config.toml
d_model = 256
moe_layers = [0, 1, 2, 3, 4, 5, 6, 7, 8]
router_score = "sigmoid"
normalize_top_k = true
balance_loss = 0.000269
init_std_router = 0.00826
lr_router = 0.00167
vocab_size = 22585
norm = "rmsnorm"
optimizer = "adamw"
beta1 = 0.9
seq_len = 512
steps = 5289
dataset = "wikipedia_en"
Below are experts of layer 2 (counted from 0) of a mixture-of-experts language model. Rows are named router (the router's row for the expert) and show model dimensions 0-255. Each number is 50 + 10 x the weight over its row's rms, rounded and kept within 0 to 99.
After each expert's rows: a language model's description of what the expert responds to. This comes from a sample of Wikipedia text that the model never trained on.

# expert 5
router:54 62 67 22 51 42 59 54 42 44 48 56 48 64 38 65 46 51 54 53 55 49 75 44 45 57 53 33 46 61 53 49 55 52 44 63 52 69 41 42 50 59 47 45 50 37 56 62 62 45 59 49 42 66 53 57 36 55 55 51 39 49 29 35 60 51 40 40 27 47 45 41 53 46 45 74 51 41 57 45 51 53 50 54 36 38 44 53 61 82 50 52 50 66 72 31 53 52 46 43 41 46 58 55 57 57 55 51 37 54 59 51 65 68 41 43 41 59 51 60 55 53 60 39 56 48 28 44 51 44 55 50 62 51 46 53 56 50 51 64 71 66 56 69 31 57 45 59 38 53 59 52 55 47 55 49 51 27 52 56 53 73 38 46 44 50 60 48 35 42 43 34 47 42 67 56 49 45 47 37 49 42 42 57 31 55 39 64 53 54 54 48 54 64 54 58 50 55 42 39 47 46 59 21 47 43 32 50 56 35 38 42 63 45 46 43 50 53 45 50 55 37 41 38 62 85 46 45 51 45 40 56 56 53 45 36 48 56 21 51 54 50 44 53 59 54 39 48 53 45 26 46 60 49 54 46
Description: Double line breaks, heading equals signs and words near them, and "as" in "also known as", often in biography openings about birth and names.

# expert 22
router:51 49 40 49 45 44 59 34 56 46 56 50 58 60 47 57 53 37 61 57 55 57 72 53 39 55 51 41 54 49 48 33 52 42 44 58 47 74 57 40 50 49 48 66 62 37 69 55 62 44 53 43 43 48 50 50 33 58 49 42 52 56 42 45 53 62 37 40 46 38 46 38 38 54 49 59 61 43 53 48 53 39 47 56 27 42 58 52 52 62 58 56 60 48 66 36 54 59 48 58 57 52 48 52 58 55 56 56 41 46 53 63 42 69 58 38 44 77 53 54 77 48 64 38 62 63 38 35 49 50 50 41 57 57 49 65 46 73 62 48 53 60 62 55 36 59 44 45 40 42 51 54 59 44 58 61 45 43 40 61 62 65 46 41 37 51 55 55 59 46 49 38 50 51 58 48 43 46 46 43 32 43 42 48 32 45 43 64 50 77 46 55 34 55 41 57 53 51 60 31 55 45 56 49 57 38 27 33 59 29 31 40 56 44 80 58 56 49 42 41 50 34 47 45 46 63 55 43 35 56 44 56 61 53 40 34 42 46 22 47 43 45 60 57 51 41 38 66 55 48 50 18 52 42 64 52
Description: Prepositions on and by, month names, titles like General and President, and particles after verbs such as took up, set in.

# expert 12
router:49 57 68 41 37 45 67 51 53 40 45 45 56 50 45 42 43 49 57 51 61 55 64 47 37 50 43 26 66 61 45 42 47 54 50 53 49 75 44 57 61 55 69 54 50 39 55 74 59 58 59 50 42 65 47 58 40 55 58 53 48 47 39 50 60 55 40 33 52 43 54 34 42 36 46 46 52 62 57 29 57 54 48 41 36 34 66 41 62 60 65 36 55 51 57 42 55 51 37 34 58 53 60 48 56 58 46 57 37 40 64 47 52 63 50 52 48 55 52 50 61 52 59 37 54 52 39 42 60 55 52 46 47 47 38 70 57 65 61 51 58 52 50 56 40 49 38 55 37 58 57 64 59 50 62 57 53 40 31 62 50 70 45 51 41 50 61 48 56 53 38 37 54 56 71 43 66 45 37 36 42 39 40 42 44 56 41 83 41 54 41 40 45 71 55 63 49 55 61 48 37 42 46 36 62 29 41 31 72 45 32 46 60 46 69 37 51 54 51 51 47 33 32 43 65 67 50 53 52 53 48 60 56 49 48 36 45 48 35 56 59 39 62 57 51 54 45 74 43 36 51 31 51 59 51 48
Description: Nouns, adjectives and dashes right after the or of, often in headings and sports tables, such as married, species, female, final, Championships.

# expert 44
router:42 50 68 55 42 38 67 46 57 41 45 43 59 61 51 45 38 47 67 53 52 56 53 43 40 46 43 28 60 63 45 46 55 51 42 63 56 76 49 63 57 48 60 59 49 37 58 64 66 56 75 47 45 50 42 50 44 57 69 50 46 38 32 49 56 55 33 28 51 48 49 40 43 65 48 61 54 49 66 40 54 50 59 47 53 34 67 43 58 64 47 45 56 71 63 34 45 58 32 45 46 57 59 46 54 60 59 67 51 50 54 51 50 66 55 42 43 56 44 43 73 51 71 51 62 54 39 53 55 49 43 48 53 63 44 63 44 63 58 48 57 58 49 58 32 44 36 53 33 43 51 63 52 51 62 46 44 42 41 52 42 54 43 50 40 57 59 50 50 49 35 32 53 51 68 39 46 46 49 37 48 47 55 48 35 53 46 64 44 77 58 49 45 59 56 66 59 58 48 31 39 38 46 44 54 26 31 35 50 43 13 49 47 45 65 46 53 49 38 55 58 41 42 43 53 74 52 35 62 52 50 46 54 46 54 42 39 48 38 54 55 34 54 42 58 65 35 53 44 56 46 36 58 50 60 57
Description: Verbs and words about publishing and ownership, such as published, owned, completed, released, plus cuneiform and dollar amounts.

# expert 41
router:46 61 62 48 47 40 55 51 54 44 52 58 58 50 53 67 55 48 50 47 49 57 70 48 49 41 36 30 52 60 54 41 52 58 38 54 51 83 56 50 58 48 53 56 68 46 56 55 54 47 68 45 46 39 47 52 33 54 50 48 45 44 42 42 58 51 40 42 53 48 38 52 45 54 49 58 57 47 54 47 53 60 45 56 44 30 54 46 37 68 56 53 54 44 59 30 50 43 34 54 62 47 48 48 62 68 50 54 38 36 52 57 45 55 51 38 40 70 53 48 59 54 62 44 74 56 32 49 55 58 56 52 48 51 36 61 48 54 52 59 68 56 61 48 39 56 51 45 25 37 45 56 36 46 45 50 51 41 46 70 44 70 43 33 46 53 57 61 57 43 50 20 53 41 64 45 54 47 48 41 44 43 40 57 49 49 59 52 46 61 49 52 63 57 51 50 52 56 50 40 42 37 57 24 57 12 27 34 66 43 39 40 41 44 78 37 55 53 30 42 61 43 41 46 66 80 54 57 36 54 47 55 43 44 51 48 51 51 42 63 49 47 61 44 53 53 48 66 42 49 31 28 53 52 43 50
Description: Short lowercase syllables inside rare names and words, such as id in Coolidge, ai in Sinai, idd in fiddlesticks.

# expert 3
router:43 55 59 36 39 41 48 39 52 45 49 48 50 54 55 57 50 39 64 47 44 52 63 54 45 36 57 32 63 61 52 47 51 51 54 57 52 75 51 51 57 48 49 58 48 37 52 57 50 44 60 55 38 63 51 47 38 51 63 59 48 50 32 51 52 46 31 43 55 47 47 27 57 45 49 57 62 52 52 47 52 39 43 52 51 38 50 35 48 76 66 53 62 63 63 39 53 49 30 54 71 66 58 55 50 55 48 46 59 54 56 49 52 51 47 47 39 73 66 54 75 44 64 42 58 49 41 43 38 51 48 59 46 50 35 64 42 48 57 45 50 48 57 55 37 45 51 60 51 54 48 63 47 48 54 59 44 32 33 50 64 73 43 44 46 59 63 62 53 46 33 30 56 49 52 49 56 35 47 49 51 42 55 48 26 52 53 69 41 63 46 57 51 49 58 59 54 43 51 35 34 54 52 32 55 41 21 45 58 34 25 41 53 53 79 57 51 41 28 52 49 31 48 50 55 70 59 40 43 59 46 58 49 44 41 46 52 40 31 62 51 42 53 27 51 47 45 58 43 39 24 33 58 43 63 51
Description: Field names and colons in infobox lists and election tables, such as Born:, Founded:, Total, Votes, Swing, plus office terms.

# expert 20
router:58 37 62 46 51 46 60 42 44 41 52 46 52 72 45 42 42 48 71 53 52 59 58 51 51 65 49 27 61 63 37 41 51 61 44 62 55 63 34 43 57 55 71 75 62 39 58 64 66 51 59 53 38 67 53 34 37 55 64 39 59 53 42 52 66 59 52 48 41 38 37 45 56 50 50 58 43 54 52 38 55 49 48 50 38 35 38 41 47 57 59 56 71 50 57 42 44 52 45 60 53 46 69 54 50 78 36 58 46 52 57 46 54 70 44 51 42 67 54 46 57 53 55 49 75 39 36 33 59 33 45 57 48 55 45 64 46 67 63 39 60 57 53 60 33 48 39 45 40 57 52 62 56 44 64 56 38 41 32 37 66 58 45 46 41 52 59 55 46 64 54 32 44 52 52 53 45 52 49 49 32 34 40 43 45 41 49 58 51 59 65 51 42 59 49 56 56 57 54 48 37 49 47 48 57 41 23 36 62 46 31 28 57 40 65 35 38 55 50 43 45 43 46 48 54 82 52 50 57 50 46 38 63 44 45 31 44 47 47 48 52 40 48 46 53 49 47 46 45 49 45 36 60 60 62 47
Description: Inner pieces of foreign personal and place names in sports and statistics tables, such as R-ink-y, Dahh-ak, Sh-un-qing, plus decimal digits.

# expert 29
router:45 60 63 27 32 49 67 37 62 41 46 45 53 48 49 59 49 57 51 44 57 53 50 51 44 54 48 33 71 53 41 46 38 63 40 66 55 86 47 52 71 50 63 67 49 32 49 62 57 37 53 58 41 58 57 50 24 53 61 44 50 40 43 63 57 55 49 37 50 35 45 43 49 46 52 52 63 53 55 52 51 54 40 58 45 41 60 53 40 56 58 48 45 50 54 40 60 52 43 51 62 54 66 42 60 56 50 59 44 44 55 42 56 60 54 45 41 70 57 51 49 51 61 41 48 50 43 30 45 49 57 42 47 52 49 61 49 58 59 50 68 48 38 57 35 44 51 43 32 51 55 62 40 56 84 61 53 39 36 64 59 53 36 41 51 52 74 60 57 52 47 27 55 68 61 42 59 38 50 50 57 50 43 55 30 56 37 72 52 72 50 58 56 70 43 57 51 39 57 33 50 42 61 48 61 33 39 45 66 47 43 48 62 42 61 39 48 42 47 45 54 31 27 54 73 64 53 55 50 47 47 50 63 52 52 52 45 47 50 52 55 38 54 52 61 63 53 54 50 32 46 34 53 46 39 48
Description: Words that open clauses, such as that, which, who, where, whether, how, plus table pipes and brackets in music and award lists.

# expert 17
router:53 59 64 55 41 37 56 41 53 49 40 43 64 53 43 64 52 63 58 58 62 54 66 40 41 53 46 46 62 57 59 26 54 43 47 65 60 69 55 57 64 39 51 54 60 54 50 67 56 48 65 45 41 43 43 50 29 69 56 58 42 46 43 40 48 67 55 45 56 42 47 49 53 48 32 56 58 51 51 43 49 47 47 62 43 28 55 38 32 63 68 45 73 58 46 35 54 51 54 50 53 50 57 45 53 66 45 49 43 33 56 54 38 59 45 54 30 76 52 44 55 65 67 51 65 43 43 35 51 32 52 59 51 49 48 65 46 68 41 49 48 55 59 71 40 55 55 42 30 37 51 54 48 50 48 40 59 24 29 54 59 58 43 50 44 56 53 61 47 36 43 21 56 56 52 62 46 46 51 48 47 53 39 51 45 64 54 63 38 68 48 57 51 68 59 52 56 60 55 35 47 52 54 51 45 51 34 26 62 49 17 41 64 55 67 49 47 32 49 50 50 49 44 51 59 47 60 43 40 48 46 53 49 61 54 38 60 47 27 56 51 39 60 56 46 58 51 62 54 54 36 43 50 40 48 56
Description: Prepositions after a verb or noun, such as in, to, on, for, from, during, through, plus "On" and "In" opening sentences or headings.

# expert 13
router:58 51 64 39 44 41 58 54 54 40 51 49 64 57 53 58 58 54 60 48 66 56 59 53 53 47 48 26 66 68 51 52 52 56 44 67 58 65 41 54 72 45 64 77 64 35 57 63 59 46 66 51 47 58 50 49 31 56 52 56 50 49 39 67 51 57 60 47 45 47 52 42 44 50 51 56 55 49 46 40 62 45 36 55 45 23 52 43 48 48 57 40 66 55 35 48 43 54 41 56 62 56 55 49 45 56 36 59 39 49 57 49 45 70 39 41 48 78 55 51 71 63 56 48 81 56 34 39 52 44 58 43 53 44 45 69 33 70 63 45 50 64 59 43 34 51 37 57 43 52 46 51 56 55 65 59 49 38 36 54 46 52 47 45 32 53 66 58 52 48 50 33 52 60 63 61 51 50 34 25 37 54 53 60 41 42 61 79 61 56 60 57 49 67 53 52 52 67 46 52 46 62 48 41 56 57 33 46 61 34 39 39 60 44 65 42 51 40 45 36 44 45 44 46 54 71 46 55 43 65 52 46 57 36 47 38 41 52 33 52 61 47 50 51 63 48 54 65 42 48 47 38 51 41 49 53
Description: Month names and common first names before a number or surname, and name particles and Latin bits like de, von, am, et, ex.

# expert 0
router:43 52 71 51 40 26 67 46 46 55 48 41 66 62 43 50 36 48 53 53 61 49 58 45 47 51 57 21 70 63 59 40 50 58 53 65 55 81 37 60 63 45 58 47 54 48 53 46 67 49 81 45 50 60 49 50 32 49 69 53 55 54 34 52 66 49 46 34 47 34 43 41 49 58 52 54 47 50 53 51 45 52 50 49 49 40 51 52 45 60 64 58 54 60 58 34 47 51 47 61 65 54 61 45 63 63 46 58 43 56 58 51 57 54 34 46 39 64 55 49 64 61 65 38 69 49 29 45 50 47 51 54 40 56 48 57 55 47 49 51 67 50 56 57 26 56 56 55 41 45 55 58 40 54 51 52 66 45 43 43 54 45 44 53 39 54 55 56 49 42 55 32 43 53 57 52 45 53 50 52 47 37 36 49 41 46 48 59 50 75 59 44 34 54 49 56 51 61 47 28 47 37 55 53 52 26 22 35 58 47 34 38 51 44 70 46 55 62 45 46 38 44 39 57 64 82 50 48 41 50 33 63 58 51 35 40 43 41 44 57 52 47 48 36 59 57 41 47 44 55 46 29 52 63 63 42
Description: Closing pieces of a word followed by punctuation, often inflections or name endings, such as wish-es, costum-es, Eleshnits-a, Ec-ology.

# expert 33
router:52 46 73 49 49 46 54 43 49 35 50 44 42 67 53 49 50 43 53 41 60 55 54 42 47 46 60 39 58 61 44 33 56 45 41 59 48 65 49 62 54 59 51 71 58 53 54 54 61 45 67 45 49 37 41 48 37 57 54 57 39 44 47 46 63 51 39 44 56 38 46 38 50 42 47 59 51 57 52 50 62 59 47 50 33 39 58 47 41 61 47 38 63 55 68 28 50 54 47 51 53 46 44 43 64 67 44 55 41 45 61 47 51 58 50 44 40 64 57 55 48 57 66 33 73 64 36 44 55 34 55 47 53 45 40 64 43 65 63 50 65 47 58 57 39 51 27 52 30 44 50 54 53 50 50 43 47 49 33 67 50 54 37 46 49 53 54 63 54 39 58 24 65 58 64 54 55 49 53 41 50 50 41 52 32 52 61 59 60 73 51 50 60 65 53 62 54 56 53 38 47 49 52 26 62 19 16 32 60 35 30 40 51 56 81 42 52 41 44 47 50 41 49 58 61 76 57 46 49 49 31 58 48 43 60 51 47 45 39 47 47 42 46 50 50 44 43 59 40 43 42 33 55 37 57 41
Description: Capitalized first pieces of names and foreign words, such as Car, Bar, Mon, Cob, Tyr, often in names with accented letters.

# expert 31
router:46 64 64 46 38 40 46 50 55 38 44 42 61 70 39 48 49 47 59 47 60 42 66 36 51 60 60 36 70 58 44 46 55 58 63 53 62 64 44 59 57 42 49 61 53 45 56 67 69 54 69 52 49 45 51 57 47 54 59 46 46 49 39 51 63 52 21 37 52 39 45 27 46 40 49 58 65 64 54 43 54 65 57 58 36 43 57 53 47 63 46 40 55 52 50 30 61 44 50 52 51 57 62 38 46 54 55 59 45 51 50 43 53 62 50 37 29 71 43 47 59 54 65 36 65 54 33 36 45 53 57 52 63 63 30 63 45 57 61 52 55 66 50 59 44 63 50 39 47 38 55 56 41 71 55 46 57 44 49 55 62 68 39 37 50 52 54 51 49 45 47 34 50 61 57 51 39 46 47 48 55 40 27 45 43 60 62 65 54 70 45 49 48 63 54 53 59 52 58 22 47 38 51 34 54 36 33 35 60 52 41 30 56 44 73 46 49 50 44 49 57 41 44 50 57 84 61 49 53 48 45 57 49 45 43 59 64 41 44 58 60 48 67 52 40 60 44 59 48 49 50 30 63 42 44 54
Description: Digits and number pieces in sports, election and astronomy tables, such as vote counts, scores like 51–48, and numbered rows.

# expert 15
router:48 56 76 55 42 44 59 36 41 42 54 43 47 53 40 77 31 34 66 27 41 59 70 57 44 48 46 44 57 61 45 51 46 46 46 62 54 75 36 48 64 51 45 49 59 37 54 58 51 41 64 50 47 48 49 41 30 57 53 57 48 50 47 43 66 44 29 38 46 35 47 32 47 50 45 56 52 32 58 53 59 51 48 57 42 56 52 51 58 62 62 54 52 54 56 37 55 56 55 53 65 54 47 41 53 51 60 44 39 65 67 40 59 73 44 48 43 54 52 50 74 61 60 39 67 51 31 44 50 52 51 53 47 51 31 63 48 59 63 46 64 71 59 55 45 66 42 38 33 41 57 64 39 65 58 54 40 35 55 50 55 57 35 45 43 55 53 56 54 50 43 39 48 63 58 39 50 39 57 54 63 26 41 58 35 42 46 72 44 65 51 56 51 68 54 61 55 60 65 35 47 48 48 35 62 45 33 27 68 43 37 34 52 42 61 43 59 47 46 63 44 38 35 45 58 52 48 50 42 43 46 54 54 43 50 47 37 45 46 43 60 48 54 58 49 56 32 54 50 48 44 34 61 50 55 55
Description: The word of after nouns like government, members, founder, plus digits in years, coordinates and table cells, and nationality adjectives.

# expert 35
router:50 56 66 32 36 45 44 36 51 43 56 46 54 67 36 41 54 43 58 53 55 45 65 39 42 62 42 27 58 66 51 40 37 55 47 62 60 70 37 44 53 47 46 74 51 46 40 57 68 50 66 44 43 59 42 47 49 52 66 42 48 38 38 49 57 55 34 38 48 43 52 38 50 49 54 54 58 51 54 44 55 63 65 51 31 39 56 46 48 55 60 44 63 52 66 32 51 47 39 51 63 53 49 57 55 62 43 44 37 55 56 56 58 63 54 42 30 62 42 53 62 47 61 39 70 59 31 49 60 46 54 57 64 49 40 72 56 59 57 51 54 51 48 62 47 59 50 47 44 44 54 53 39 56 57 50 44 50 49 58 48 60 36 48 40 64 59 67 47 41 38 30 49 56 53 43 48 50 62 36 49 48 36 52 47 61 46 64 54 63 56 48 54 71 46 64 53 58 60 31 54 48 53 49 65 23 30 37 65 37 29 40 51 59 68 41 53 50 59 57 54 36 52 35 65 87 69 43 41 45 37 64 44 47 55 48 47 49 44 44 52 40 49 59 53 60 43 48 40 47 45 33 56 54 68 49
Description: Initial syllables of foreign or rare words and names, like Bur, Bal, Al, Ky-aung, and Chinese characters in names.